python train.py --d_expert=144 --activation="swiglu" --router_score="softmax" --grad_clip=1.0
Below are experts of layer 3 (counted from 0) of a mixture-of-experts language model. Rows are named router (the router's row for the expert), gate (a neuron's input weights, with its number), up (a neuron's input weights, with its number), down (a neuron's output weights, with its number) and show model dimensions 0-255. Each number is 128 + 32 x the weight over its row's rms, rounded and kept within 0 to 255. Numbers have three digits each.
Before each expert's rows: "gets" lists some tokens that make up at least twice as much of what it gets as of all text; "raises" lists some tokens whose logits its average output raises strongly, later layers aside. This comes from a sample of Wikipedia text that the model never trained on. Tokens count by the router's weight.

# expert 9
gets: "\n", "==", "===", ")", " ==", " ==="
raises: "|", "-", "\n", "After", "The", "\""
router:124163120240137133147130132155133140176143112147127080150096086136091149102135091092168119090135159166173148091145152062162103115138107167110137102107108097195148183183154199165110182125160126131175194160111115096161128203162122158143127123119123129166124114182171148177114114074095101127121126180084074150104199156120187153117170118140115103162120104099039120155135125161154141160120125095125123164144091117116187155160152129129175175081105058107133115132109098122100187140166097126159119133093090137099150069106163176091165099134168086155126090124133170093156137152114172129167116139137123151104045087086087114090112142134124193158090110142107125161114168081149146142149101088149092135163179144115154141099160139140188125120198147120073176096136103109127091142146116
gate0:090105171089160115063128051095093172146100168113150144070134122109091168177126160117128116189072097124111114120123102143092148138119113068157125139121111146142123111076056157110128068109133119149120078096134076151107115063097153126113125139186179100108094202139183116108147171140156141071140099085115147137113126106126121101105149099180171113103140103103126146150074078092112052185116171183149182138107153075083140121105118149133101104201199142134146177148138096153101109149148133116084079123139114155136143122122084116095072137215060208137143145165165113165129111080133086129209163154136108108098142133173113134124155133122127142114157130183141103116123186108117100128136126125158090139079120093109131124129102135111134093114124137071163140113184136073176147087133202
up0:095101176136156104150132117118137119137212126153161127079095142122131199087116138116137050085073173124102100169140173120125135114085081098144084104148131116103123136113133152066076144117131123116147188171170152109122092114164137130138161090100124110118123141107097052066109175162135133157112157168098114198174097147156120131129099069160077151125141097143140109083169190086162128059112118137143180096142127165140131157107176112119089098182095102156136105123129101159070127146158133164164088124150117153143124141133080225059076124123129090188129096082162162124087048168143077141081125088050127180128157109144126158102131125101086133183099176127090075109142081125157102124143107194145174110176147101175131156139127087122101144151081137159115147141101115153119153130141157
down0:151104116121109148118138114139131098175143130128165112089141126119164175107197146119148073128115184128146070207122113147144255090144115125149154175105156126119139179056083122117098103149140079081086076184102119128109135063157092077138165076115093129113074158123118127137078163139144125119115147119103114151159144097086130094146159107163098132131160088170080104148089118133184183142152171117131145145137118077175118117131098111139116105141098058190159142166078099155154158146127133150119147144101155150129150114095113189124113071137165152126153104111157145044134123148121141109120054173113112102186102128088176090139154105129131133165093145114178103147155113195108103104116156133109065065153150106129120133154126068122216133097173130181114114113082137080116165094115138

# expert 4
gets: "0", "1", "2", "6", "7", "5"
raises: "–", "\n", ",", " |", " and", "."
router:176160153148146174163147164108135105142119095081109186061140118130099086092146091177129131116131156116190114148143080114119111116069119189174152148146111209165135142176099117134169165123144116171150154098158149124070158159163111152153170222159110148071085136099137153180161098118067146122118147099136156178175077146145126147149143119130085171114129100143071087143104087185092100119148122125152105172109126108173097146128026159151100136093134163084126122134138154123115074152112141157125108101120135123135102093163198111122182110133078101172145188157173055097100072177127146134148172123104095178143125169137150167152163145166081167072159161131133096179080122104078127104101115141147095150164097118141157136149105112125099110068114153114166132098122135162137059167167153
gate0:116087120052134097164076138146130081111146066154141074179141122123164127091149132156114060105158095069162141116139122130089123140085126109090146097105136121080059179123133114080097108148131137083121113178067162124099137135159159144118104099127110084154072077083106146062074089112126120145103138131113127154140097149115191154171132119140078071096120084119166055095114130127118150110065164082095126122111171107122145133130104145134097169179067112078101101094126167097130126133149144124112102132167158186118147113094080142102144125117184163142175177115108190134083146093119099164156155075186068090085127108145171125132102113110088139153107133163174188129204101073107150126037074124122169141102128144094147057135163169074120146156143128131117151109151129147128139075152171
up0:134100104091161127114124137154135130123121129160140146161134124102151129074149073126107087101088169107170124093167127170176128102160110128143080121151143113114102197165112133085105131162161139119152080123116115092134125144120150140167159113131153121124121165140140162042126188072077119116088153184060132178154121113169195164158106166158114095110164111135121161093093112066138137092090122057086123085118142156117180125117139093143130133112093136099101074058055106134105112125137151085116149126158141127085097128131131132121094131154065191103169137145155150184176112064134186131136123183093145075189107072083162138125111122073121116162168121154099229102110149068089155150048106145181177150136137173152127070114160148098114181117084114182082157144082131164129155145125136
down0:131059164162116157164153143142100123142156134153137151099102144122130084214196159117051154149099143110114146162108116167145151081102150159109127110071113088032115160159202143154113204105107118158159187125055166125189123145114105131137165143164064185090159119092117087147093139141162128146115169123171127129096177149128141154126128137091121122150115114184137118192122107110203091188137134098147100100118117152155157160209139144097117101112149153121111121107160109161112120176169125120121125125122107154112096148101110126134185120138100218071148132129156153132117160101115180151114091139095114161087087074124083145106095123167131117107099165168150148139110138146068169058145113158097112106155133122222136081148101128120105099107097133097153129182110177077126146155147057

# expert 24
gets: " |", " ", "=", " =", " \"", "==="
raises: " ", " G", " F", " D", " L", " A"
router:090118153131092137126159172176147072138116105140150111178091087176135181071093114169167152177149144109106154100148112162123147169135130149049126126212162086108127150093176077150157085150159120125103172123095134195082146111131082127145130148104089110133097121085083071124124138099145124174105157085148108095166127157141116123132098111153108108074178129128136116123180141122093111058087130100141192156157170170136074091110125143052143118152115061140203143199128090143154156137115172125224138164124102106112119112130176131174156127072148054122133184068090126145156136170064168148150155135166091108154120144108117106097162098131163146155127085157177091162110093088177135094163126120133122101111140149114147099167117154190127115156115118169141115074143086096117161126083157
gate0:127082099181101100071207105067121132115121126111172174096150186170130122175187159118211132175117077078085157166079158090172111169121108115121128108135174168106095106171142120138162073087115083114121145095136135136109128140046133064141162127178093152150142086067149113140104160146134162115130153110091129120147139159151145122098101107105120175142064156089198131100137094142109160156109093136145185135090137086053117142131157167115154088108133140107098147155116094165135150137138159125174073120076093078074114092139118133126167136082087104151159138083128091055139131162126052101151085124114088105128137106146093167098112203132104168116162112126172146128198148138185159142147120190141090105115105145119117124130083129177085159101145115060087111128129160117165120124099123
up0:169100108083120117085190163167179095125095169134131151120148110179122109106161163106152063156157089088144138161094151091111099110124170159115147144125120094112102123170090065183162054171154142107123144118117096174174113147108098121119113155152074154105193084125213092154108171103052151119135105143072165078156141108157122066082138117101113130151083155128120119102119111156089174116089146112126190127145182123134120112203107150100195131155090135137100130104116110147130082159148175130180097142047084098109140116129130110126178119147014131140159116094122095121134093187075089161154104111158165121132144085124127130045087139091095145114141131140154162146139162148163157093092150145172119147126062070128108122098090091140149086136154145097145135176161122138127091162151160
down0:107146091175084160131094103161173124136107127174099123106118128113163110140124154152109102105149166104066112119168057178134155099080091218142100150099172186083125124149188112150151134130166153138177104076070189139162098107104141160151149109118089137124120080115112160115075099144163065163085111141094149129176165210167151190151136123130134153113148109115110141110136098072158151149188136120167104146130139125131134123073144103118140089103205122087132114112157124139176098207175092086105095068143099114110117186137138097151117087148081123062118103080178180136140133129047186108120148151118150058112110105129143111099085063120099079149107141059139171114125093123168141137130172054098140124162111119143142150094122143166190107132115153106117128080129100122099130150094142

# expert 6
gets: "s", "S", "D", "C", "R", "N"
raises: "er", "ay", "y", ".", "und", "ar"
router:144102115124149108134155132063141163129179185146077120146139133158111097092141136114133089057084119095128167138124128085118157096171182126143120070114137103136113175137182143106134123126130130110132133166095108118176128167074053098132139071166124087072103114158143157094163144150074101141081109093108101098079106133110153156112101146124225145128108136152079137094186143097092154118117148084095151084099162163115087096192116161123091116123174098107126080133150078185171171122120131051105109155179108096115132082118135127121112071065161139086153160126102136066146091065169117153132138133164141140126193137199125167060067120152172098138097122144112155086144154164141121100152120069102138144147122180148097092124119135091206169090112138151101100182087141150130118195086121
gate0:131162149107185135128125116171169176076131151145133138181150130140141083136093089042177148110121112097172079108138135150166084105132173159153143136112140122131072146116154141076169126152079166165163127115204180075109115159092156137167132140147141136183181057111127082151136071119130117062134080154113098091159109085143167097080045113073111125117103131142137152157118117174156155092113103080165111138171167105105108162065140156115173154128133147073133150156157158122116135101101151114116114097138070155077201177131158113152160108150117099120161101149145153139102157106142185141158129169122139103155125130133094109146119111175122117116129150092122155063115162064146102211127118113133113078173065152094205082087147181125117137126164167131110138125091137163151090129187056
up0:061112098113169127162120127220129160102172125146118126160115135145060156192102089128142149111105124079115115155122167117170128119133159129158126146111100097118156180124105130101121145157127172120073091121132116168097159126066139051141169132136136122114151192080061096115065188107118164055097121127112077122105125125162132105073155133099122131113094137153123088130071113149107137115127138157198151140105182127065160149152157116166145118174139127081091182129132142114128159116109123141108126160179096090081094154115115102172181145129084130131129066104095146168084086098098141122085066079100164165152095123092097083110152123157121130164102148156090123115100138119159164178234139112135107087161146125125188126127091176185132026161130130146120089121050156117133105166145123
down0:114087156112128116123121131140140171099147075142118162128098114141137150122189145115121128138157076072164143121111108146125166146143136161114030120096158105197107121079112133137091139173099168122146136218078141134086051139162089163199130150086126098090154187194061089189140121130155056121115115186106098161140102141123101136109098098130140078149169111118114141112114124074170171132112096179117180113185126123118204048157111135107091141120084150172118113118121077108092141093143103160140190119125107118063162118117159119096169159132115111170123097085160167157147143166144141088129154154171178130149095179140155151127158116173132101167138089076152159058091135125139052116146130113156136101135160114148156123084121185099174101133080065109117141131099179081145129147134122

# expert 34
gets: "2", "1", "3", "4", "5", "6"
raises: " were", "0", " are", " was", "ement"
router:158144101067161124161114151093129118146125143145190142152196105153130102200091133100126112131172179152130144067181151140107125076146080137141113074086161199102172160154141126086147134162062136111117183119121123141144123164138162102124167078202096127146111154143133122129088164164159174102126105174211156081093157127065174109121149147109091113082105129126140137113101120079074160100143112132124090110171154105148188112206145186141135172122099156126126099098137096126165148164086107127061106104104100142093178166139125116067104087116116146074166160161130146117115159107187112088105095114155130130100179096101115137179116081149161141178077149093119157092115085147158072135149076085092173068098116092111159076097141126098119120093153163096132094088066171134158128144098141
gate0:075077155127145157135106133102193108144126159105150031065166084107136144141133029126120099152146129076140104071147117158060125149160114124133112109191064130120169138125146161163063148143028101104118132143096137133145153114131121077155096138161165137160156112101200169177079106093134172110123125136091154170146095135174136106119126120102117046123150082148079110174098129102116112118126112128141125154117075087083081123151094228123131070122167119148124168143135107097191142082159153146119096122135151130129151119118165144147132127140167111163160133176153196134186135157158199133164192086095107153128160155150105174171127072129160129118141132083165097108142075128136125146150093096151100157154131124085150142088127090119133103153132099101111175164098142135133164071133078
up0:173150171134042149172079123110186167177128123143139130074161157143099053118087071179132131087115115192131177120114133102084158143137142117139193073147114140154165053123172144209121117145119107085134143104097083137133137170145103142107044100133126174080098075119151124144040159146101096107080180146129074143127093136087098085161140108118103107125065134220037134155102115124139201132097098127119134088162098178111083087153142183108124107126179154139161132182139088136147163076156156145089131153138119089120113092176117151093132092102166104066148109120125164133121087145123168117189130089097140141157120127100088159134114093144159161111144113135202160126112096129171114110121115113128124128132096089129191125134117146142123164144101142118152138093131128095135101089169134
down0:127135184118132127160079137189132094126117127123122109101150100157128103081129123144149180103111139183109117164135145090080198158132105148105090121087129142120145143148133128157150099158067072219131097117099104148167086158186144138157094105146111131125196111127148165106101145120108208131073106128104079164107147124110160120078154153168151113135099055150178172130212191175117094153101104129093053138120072139127157083182136108145166137129143159089149131111108100207184121153110140165055136109109130197119127122058117182109145071112141115117162072156142108193099133045099091166144094127113125127121103175125114139117156151125131135082144174113151148134169109109102182133181153144157060115160189113137110181127121178080126150106143150108088145126134126110125125174156107

# expert 38
gets: "0", "5", "4", "3", "6", "8"
raises: " m", "%", "m", "\"", "y"
router:145134163085108150108132103128108088119114096132130097143144153155118095137116182171093077116128140131094144145141118165153156150095076146148077189130080165120131136117149127128201156091153136131145112088128147153142089185150124093085070198128069161109122136134196153107106163055114115129100099133200181125050096107122078082103162146100087101148139103096099117132093137097078102193113133153086101175139100115183163104144136105185105130119107194113080144098114106094127097177150156130101150121103085110092141100180084101065156166164126155114147194125150070113112123112167071114151142133105097127153110142129179182118102134100132122112106181153104149133181168190134114199113167199115103128110160181125063095126084120134125112057131166104164139139110065088153121077170133
gate0:122172111161095120129128172131146095110128144144147098096196135213174184186126167133141105124079180120078109096109174115153057075156162125140114131179152135174169136081155152215159094104130099119100148162104109128095097131079147145121111172169123148130133127153141090184103111132148173178150097093146136194120113181144073112160158118125132117115067057149073139166119177062090106114161190159144105137151107144146074139120131158158155117116127146179167135142112154135059095096159170124186130161131126103106186126178097159115158160165115121135125154110167000137116098153159118088135108156086120145126112124111099137098116148185086112102145140103119096120172123085152089125055141156131109150155107088106127157186162130127148111139176101133124173123125077098174103102146127
up0:122147137160112085111110121115154167151172119146120188154097117128114093185105108109071172142168092090140100127190092096095211161145101073118165124082126119077164139152105066115167123105145160109113111131126124056120182123110141101157141093073127116154185188134099140131177156148103109094204110151090107067171098061140140182131120146138137117114150152105163176050149091121186122102149117082127141095104178074119173141132113073139080136120099113140151101120130142129098139138121106083089179101199152146126109168056131102077108134081135157150112113117085184139110149089141118155132114111136099056113148098186086126172161108063183115174119118131111141122074107066071119147201133095123165099164156105149110098079096075128134147131112139137155112103112166124114194137113140
down0:156125112168068081204176125108159173149218122118136154150110137132128163123135123127148190139130159119112067111093208108143159106092131136047169139128106113113124175130125150169122180129110120147097117147109175117142138151116151129109117118201117148142137097126100104158111095149104107173154157087125109139119157136201128164140045140117178136099101120152092136201190146159104110116134130119124155120057114144148090164154134130098047143101135115152152138169148141153157131197108147145125108157083104085131161097116123136134142086212117131066122142138161118153101101149082156154124121134087186163117122127103172078158081147141137066152177140156146111142111146023057105105160134125178099128083178128104185100112106119168086156080085096121104160126126136059115058131108124

# expert 1
gets: "al", "e", "8", "7", "ul", "5"
raises: "-", "b", ".", "–", "p", ","
router:160147147148131139147129087163147108148148158101122126127154108121200094159091149172161116113164171170076117149124161104087179084149085142142137185110155143152088074186119099140200094110075154170130154191124128131141125192134152097147157118170087192067113113137162140162107107103085137085082148122156178076126140135149110111048136118114102083112124109116132142085105072134122121147108115110079095136145151109197149146136102137075102098184135130090070111181171130126127149139232090094090150088121126070117162123098155110116144147095161167175134221182138123137152168133091130111183143190169119130198103112108083129191111110151137105114126136157108133097148108096069158099180102129099120166080137099117104103100163096100123143138114123145132169142053154120138092079148175
gate0:079079214129149098104158155202095174142080149148144164105141124132099107073142074178161165090171163163090169107121153178158132127110113148165157112081152156124126125139114139134114074184152114120129108170116136100153169156131181126131068111077152153095099126127128063138091110157131117121092157107130141062135154180090149119150106118107144186101137134119186159149125092168111109100119100136134161175159157134100138191158190095071133136149134096160150144142203179152197126112113138200132124118179123087061145120161128079129149165146127155093197103146084112138130138116148135202101111149120136087087136136132116100128147168173197162097102115160125130090122138137140164107131122144058163091098137108135154057108136075123184186103145107117144093054116185137143198119142141
up0:091093128156127125121151086141092142093118150077098097069171186082155148133089106106159164120097179128089105065178176109125158177183148155149159109151119117160123071184131108116087134187086173116158119108096180154108144170132134114104111099095153131097103101104110148135145122120147060118073088161131128133168112090188147121074130133136119152140099083104090124134144139155055128075130098152148124155120151157165099188097120103108184136097134155127133121183141198154068140145132176164136160132092181142170174166147134099155122130086110120100124144142143131148173156119084053123035104115147159180132132138118055192127099078162147126118054128120125094105101150140158140123104181126121102132218105155154147102083148060074160092108165106130124136079123119154125057088116123
down0:143137097180146196087156195134155097136124137107092081126133063141097124116116134143121169215119111116043133160095137090165112087068097135050150069131122102150151196098117136137093110111102124123181177184110131116107131131065137118136072149114132118158140107161121105128103149182140136143102149126136192157111127095150114150192086095137111122135121179114200114145091045132164166096192141239137104137181123130130120113139150138148152159148135095067150139185179165120093135140145114108161125158137131092116182150092183154109063139122166141146092101119059147140128176104081072169109128113117176117092107130128130136160116175114199145152092126111134160133123140152130183136124165136135141150132091141106140118204140138164138169117166098162109157108126134130167083184086088

# expert 20
gets: "s", "ation", "ers", "ion", "ity", "ment"
raises: ".", ",", " ", " (", " record", " in"
router:142095166144138139119162098077102147141119115028103116112089139119116147137156141140175164129128149174114058149105121136202211110116136112110077176129087127103190160138117089132124081149134121130089132151076122137127134055127122101153153180162129131149162128127131145157147123113120117195143151153161121196113141182093138180088149133107126170122107092097135040108202112122176075179142157138153163128166087101120151178130158128202137155170143148073128127142124117123063154176070154100141103113148139185142094157102166145092080177128078104118148148137168091131102117167149094150098113074128067141176114099128122116133187122077171136124178181121096102132150063171053139063120156142128089108086096122113167195122106150095107130121167165150111138166115157106142137149156162
gate6:118108167079094124162131127182092134145087110105175116127127146132159143174103140140158115107169151145107124129102177113147111132181172175149111117113104140044133168094108130117118138110138098128051089090147157134071127141163199097084122169155125122153190117080106079118053153104142146138123126132193137088138166132108115115175174142072100140130038098113162147144120130132109138129099128094119118179129136142069126156124163158130108134157166093119105127127122099113108122089126139141102103131144094098081142119153167102072191164097061048122186078100101124187133112125161147141094103137130115108163105112110055126086081030152114141148112132128137162109133146134095101140131168138062109181134140102094116115095174173167092150079198164176071132130150082084209133097062111
up6:099142115154172143162186110153104108093132124114127098195080081122091107097100165106141103129167157150146188099080071150135116178154147147129135118108159170125141133163162110088138105136100125100078073104125113134145105079099134114117126135113104123122139090134114070150109019112163124104098152083166053123162107114102170121093132075104159128157147165163150088184182102186074162154119096153069135131108137150161068112101136094126172160114156139133126133143117143091149108171098147140140164114160040149155134154230048102142162132118150088147131142121123162106135150136080150132096151118116124046124135081161089104079121103127141169129160121157110109083115177164125139115120082074146134100164167173098171076156024199159106166168126126118146146131136089133110130182145125
down6:126150118108091147183089075121147153090133146128120158084102129151163100132130101120139100090130161135133105138146152165071146075067102138137166101106101119152150141051146102167156171159141189100107131112138116064144133100186066102072205135138105169104134153115100135076146131146148135081150111157091121152181204099160165154137116104129142145108138121139107063080086167074131206135153155104179163136103168148139177111119134114138071157121095076116078191181144097067105142126092105143170101139116163137110101084164206109149116095132066129142145155122139115089096150138085113177151170129106139091124064105098110100086118163123124134139087110137136174104140118150068145144144128126125128128215100165078145184105137102073133131110137154155147188071089096176164119141073072

# expert 19
gets: "er", "i", "e", " C", "ri", "g"
raises: "al", "ed", "-", "ent", "ally", " "
router:168158151111124111121091139123140176101063108112130161097122161146183207104164150069149137147074130125206097144094063085124159109142129163077114116116117184107137191095062085127119137101142100103124143122143185115145109054178132176082185113176136137151148129133130178087137137143137163128162142143094146168125163123143141092121083105099135115141105108084093164098121091121121169095136151140115154059155099120108140191180169184186175171125169147135119116078126121096065161117137107135124082156122208094117150146093160152111110191152092061136119138168135119123126100153186149080142131147071141087109167166127101091153202124181144155090159157123099153107108138060112149110083142132170161131126106075074124149111165127121104177122108153108165100091200077149135146142131123
gate0:084125149173143144063127099126110141054142125075192159146100127146076134123112116117131159138115157116133127145134120177174126098137172113132175116170159127106146141158126152112155108176138134122117098114074106101101143132035127176162135113164106144155150188125156105133083104123130058118212131151112137115137171116103153085092071088132114115154149112069128127139141118209161174085112145112104119118178123177099145220131158170091150202136094146158118148136130131078129081125163092096180164126138124130111153096172165158164201165177067150141190118143032102157183100128105078147087128155167101121150142094120116128117087146168130159185117164128129116110120122088113103131088120116134153125144148089132129075101044116109141120103129077175166105051129085130083130127077150
up0:144106197119098111122118091078151123096137046118128087079105162064138135125089098087145141198098160103121127168112156183113137104155112104109103126187092145082141108081109115119062090150131109119071069162127112088129127176086144123158175148091137074129167135152150095145133125139137113160084089162087145182155186151108172125111127065140061149126175164110080104083138124126080161096067127131059083126110121109117100158117077118205096142122084125127092127132166173137105097139182127134096135120108185138148115136164168107121141141126100163148153125141142124116097086051159122148069138183158145116161146158036121135098113109132130128161103161058136089068146112115142093149172090173134136133095134094153131097162123105100172122136118093129202136102126090108137228161147150
down0:184118134176138137091137081116088117159157126131100233121191075119149123140160150158137136144116154085112091103125166135122126190141160148120151116125166109128126103143148100155069134150136133080167137140136123101137156141132131155146083126140107185121099117097079139126094154097108135136135110162043115129107104122130092078118191190153088090110135159189067156137130131135114124067116146102120090107117121155188157114083121110205183042108147159122156077144090159097091098113150111157161104103118150143133105083144123129054072154082176078165140155125138162114163173136103132073084221144108117116137151105110141115208174121098141129107123136209193075077094152150133154117128151126130148161140140135154149154103159067115174148116117117155150109146187179143159203176103109

# expert 12
gets: " A", " I", "O", "E", "I", "A"
raises: ".", "ly", ":", "-", " and", ","
router:190089107118061091172100118139147130142117105150177174134116100104158087137119118102114069148146171064133162108133148107088103136108122132104095095109164153120098157159141203182096192085095116176153100099045144107066084141142169144154099110124152135150137143159137116114085100155116110082085119142099094101139120076121125065174098172117166084168183122199109103130159120115134131156065101100138136199095145110187108139101132195085109113073119122024165155155125203148154129153135107148091142161082146133157129090128108122092107162136148120082106177122174136110078122151124191103183147123083109109108183204135158207116078137074143102114156135137127119119130154139169117133128112097149138176117109097136122109167126132131106144121129130132192195175122097100138095118091125
gate0:097072132121107074126098130117093167158029111109144137119118127170219136123140136126173089144101151076093127179131090136086131144157111123128167129096183151154132149120158117108158148158080101158126151129145124142150102170108138082079110086161127117144120169154120093195102180103167108125167198129163097112126107131131171163101106170128137130081113048156125095088101139165145153095119097089092116176159202186126066191099138113093059116088145147103110144182165117090112145138147107140151186103147175096150114123119092109150108135139172170181085129125116133103072221112111143132095086161189121145160083176096150094098164135097118110136137112166116094113160161099139149172102059127145150170143174114151145150133198123210137144117147154128115117109108114073156134146189100
up0:099099190136134092155051112179093140150143106136121083133082171121159170084129137112083117145120134175081137193126181122098173096122093086136110142132156103094126100144147116151153122205092182142157175158110138158145163165176162118137134157138161111137131176093104145122154152108151095133079148162071173188101091148118080116132118112073060165113182132117147121120114119100139135205134087085168132145102151132081125145087137119135185109148140145129106166118129111132096145124125094144122129047158110123129183178174108093127142153126161096160134134105155125140144142083112131120100113121187151138223088085077119119141134179105138101125123103154163128152078143137178178160053145244120098073146137129122120134179171145155130073114117163168114136210082096159155112087177129
down0:180154131152128135103132109109120051178204140116181144109185118113099143149104158158154126105143120113117147160118178124129192143139188143097152109150122090132154121140113139129139120096106135142114100120189130110178142170071117109058157114078163088150144091119112131172115173197177140133129073135153125135121100162132195101080211102104170167099081125124078082130145175125158125113132174166117113104121076118130157124045093092165164113136171166104083143165148108098130126119118144116184067113138114094109130131115134227127130113175177140107139124069084119158125129123142088128122163109153161088161071165144087135122097122153212088083077068122111112111169077136126185115138169134120110135110097089185156089106144082114135105085174181141140143166191168167131114105080119

# expert 15
gets: ":", "-", "–", " as", "/", " –"
raises: "1", "2", "type", "3", "level", "part"
router:109124122098187138133089139076111115137168145152156139107108152120071101164100133124113110110169151184107155142103083143182097118133143117082078126077144124117074176111143155109119109186055113110138100072210150105120085139165175122140087102108163129175143105103147190160071143181146093120139110113091131193114145096151123160161117097196202137167103126162146172183083140078158105161168179139131114151114144146179109133123124079155072155142119096102123096138117134173132134136138140098118125098155090108120131143119135115159119094179097122161130057128166110107108173097125168098149158137115091132156154148085103078117106097184099098119142176136172116191123144085140076113145132088108151057138169123123105101117165145200132108153109120079146181013102137063166145162180101
gate0:107154162105127129185135093151113121084171143132118061082198134118168153167130101083115142097104121119137101155165090160096135076109144143123109129109086119090147145137140129136087156162130110177138134133113077129100110212118078076040150122114120203130143161160129132064114110114123132143138164160161124172163117127125136153143124109084073153083140066124135120076139127135094159144133111118189148150048085120056123091091062160130124112152116137144157149152126145116137093102132129122067113135129186154173127125128141169145139189115095147122017132094102142139117144140169032146065133061182249125123192145105108096145123142154157134144132120082156113134125110062098078128131141109127150085134133114134159095125124070099161134085178130110123160073119137093119134148162119
up0:116103137147100098107170174124130133058092160123149141081111112108146153097089136160133142127158132138060116186190123077138168089057154176105078119114131152195178115166077122144129104136147149124154148169141161166130112129151168154146161162138178144077067150117066174108132111144110145158139130144100174145135117187142161118162123163095158154126157100116115143090142113101133135138112115143112122114114113131131093160083114171191156126108152154120157097127127133100102110127130162124076168137135194197122163179143195163153162138191148136164106135138187097137131112174160084149142140083107181089090131114098142162157093138138182164109182119121154137191117045089163144100099123131174140127161101146116040144118183023104130085085161083158154154072132103126078106198151110
down0:113099133112122132143109186137140129123106172167127209140132180107099147122082148127081038113130155148151150119112095073171150133101118108187129165123134096096132099158121133132186122152146134121097210127184022171170143133113136131089072110117158170102122053164173144057111078128153116133110085080115115134128171124094123136148135164082130145112097182101170120141135153166094122094091105089141133124117146061156115083204093078147132101162088132144067120080126105091156124116127098093108134189100122126126069110152158123171109087102139140098111164081077122155160092135160090125200097130136166110154166089167123138134116154171119093154141122173143145091086108094118144143177143154182138145177171160119164129152163104173158061127094099142109120076100095126102155063123076

# expert 8
gets: "en", "es", "is", "us", "de", "on"
raises: "s", " ", ",", "al", " and", " of"
router:118131121062164141103096101141095149129183116144117127071134189087122178155128037184120148108129098160141121129177123093104174138099107083190115091154065071087110073132120131163222098221166157153139145131104179150178155130123211157140111132093099138160137137162098102135125132104141163147134175155140148061111135118157166085154098118175142106097157129167184125145146101123104123137102116091138104111151137146127112147099155173087175129080202145162149127105157134138147091070183157125103126190094152150137110134158111147116168136109129142113138085160123105131143077176152160114155116143159103107154164082108161087187083173177124082082131087086162152109115138147083098085178095135133133093167180131058105113105093136090144199142116145163106124119146121163112104092094164
gate0:102079121117130157183123099112059113070117093119105126062159164160137181135112136112106098126108160081125146111172089125202147151112124143094100150139099146208168135125132052112148139159088144147191103166208117126143144101175187102107062125131138130137115128137153106157077104135172093129131106057167060145135093102111181158155157084156183167167158131088174136116141081153131079111110089173142141104109104130123134130135116121137094092081066100123172148123151119082119116088112150137178143098175120045152135158163108141214157132179146173130092086095192117143184184102099108147093103109153159120107131117158161156128139143095108154156146147071132148156156105144102140182111131138135077137141151083161130176120191123177055143137132177122187100118144095148141138149160136
up0:157103098135126150096168114130160150077166080142078104125125115135175130066149167117105207138075186155141141114173159131118180079124055136116110186117110138098097124141142089128097160150171095098149119115109178118166158142119120106135050095188079106210119168151080088169194122128056090087185110151150172151114108127095081121126166207144121131133114213106128094108099165083160138123125099148113138117162101084113122114163189111139144102191130134102109145137175174127105127162131125103165133101119154079128070136154115116163155128160107182091076086133145162167148148127108133104068096099130155158177074185147119166131128136137112158109182160128175076164156128144126160105131146116079110131142119141139136117109074158132128098082114074098144097191110146167093141160148062
down0:154148133158142163122124086156090132165074105143126125155120148190141131122111112136142152145135139143144127157070136085112068179160097088138124142135150085066104142102165091072130117154165107075124133098109104118197091091174132163133156154186119096147176114178127123171172116102112138133073097146141144120148100152130083124129115178160094128129108170132087103085129064083171102150084135102151124109071131149104088092053109172129057210104124128153168123161162101113141136149089109160106122093120135211108119208142099139086149193126107066070131096203143150147146147160118148078112145122112132162159099103106124129115110159120160142135107116133159128109127144139139092099149097156152076107078157187080130167158053103188140130109118206112051157099090160114207139085102123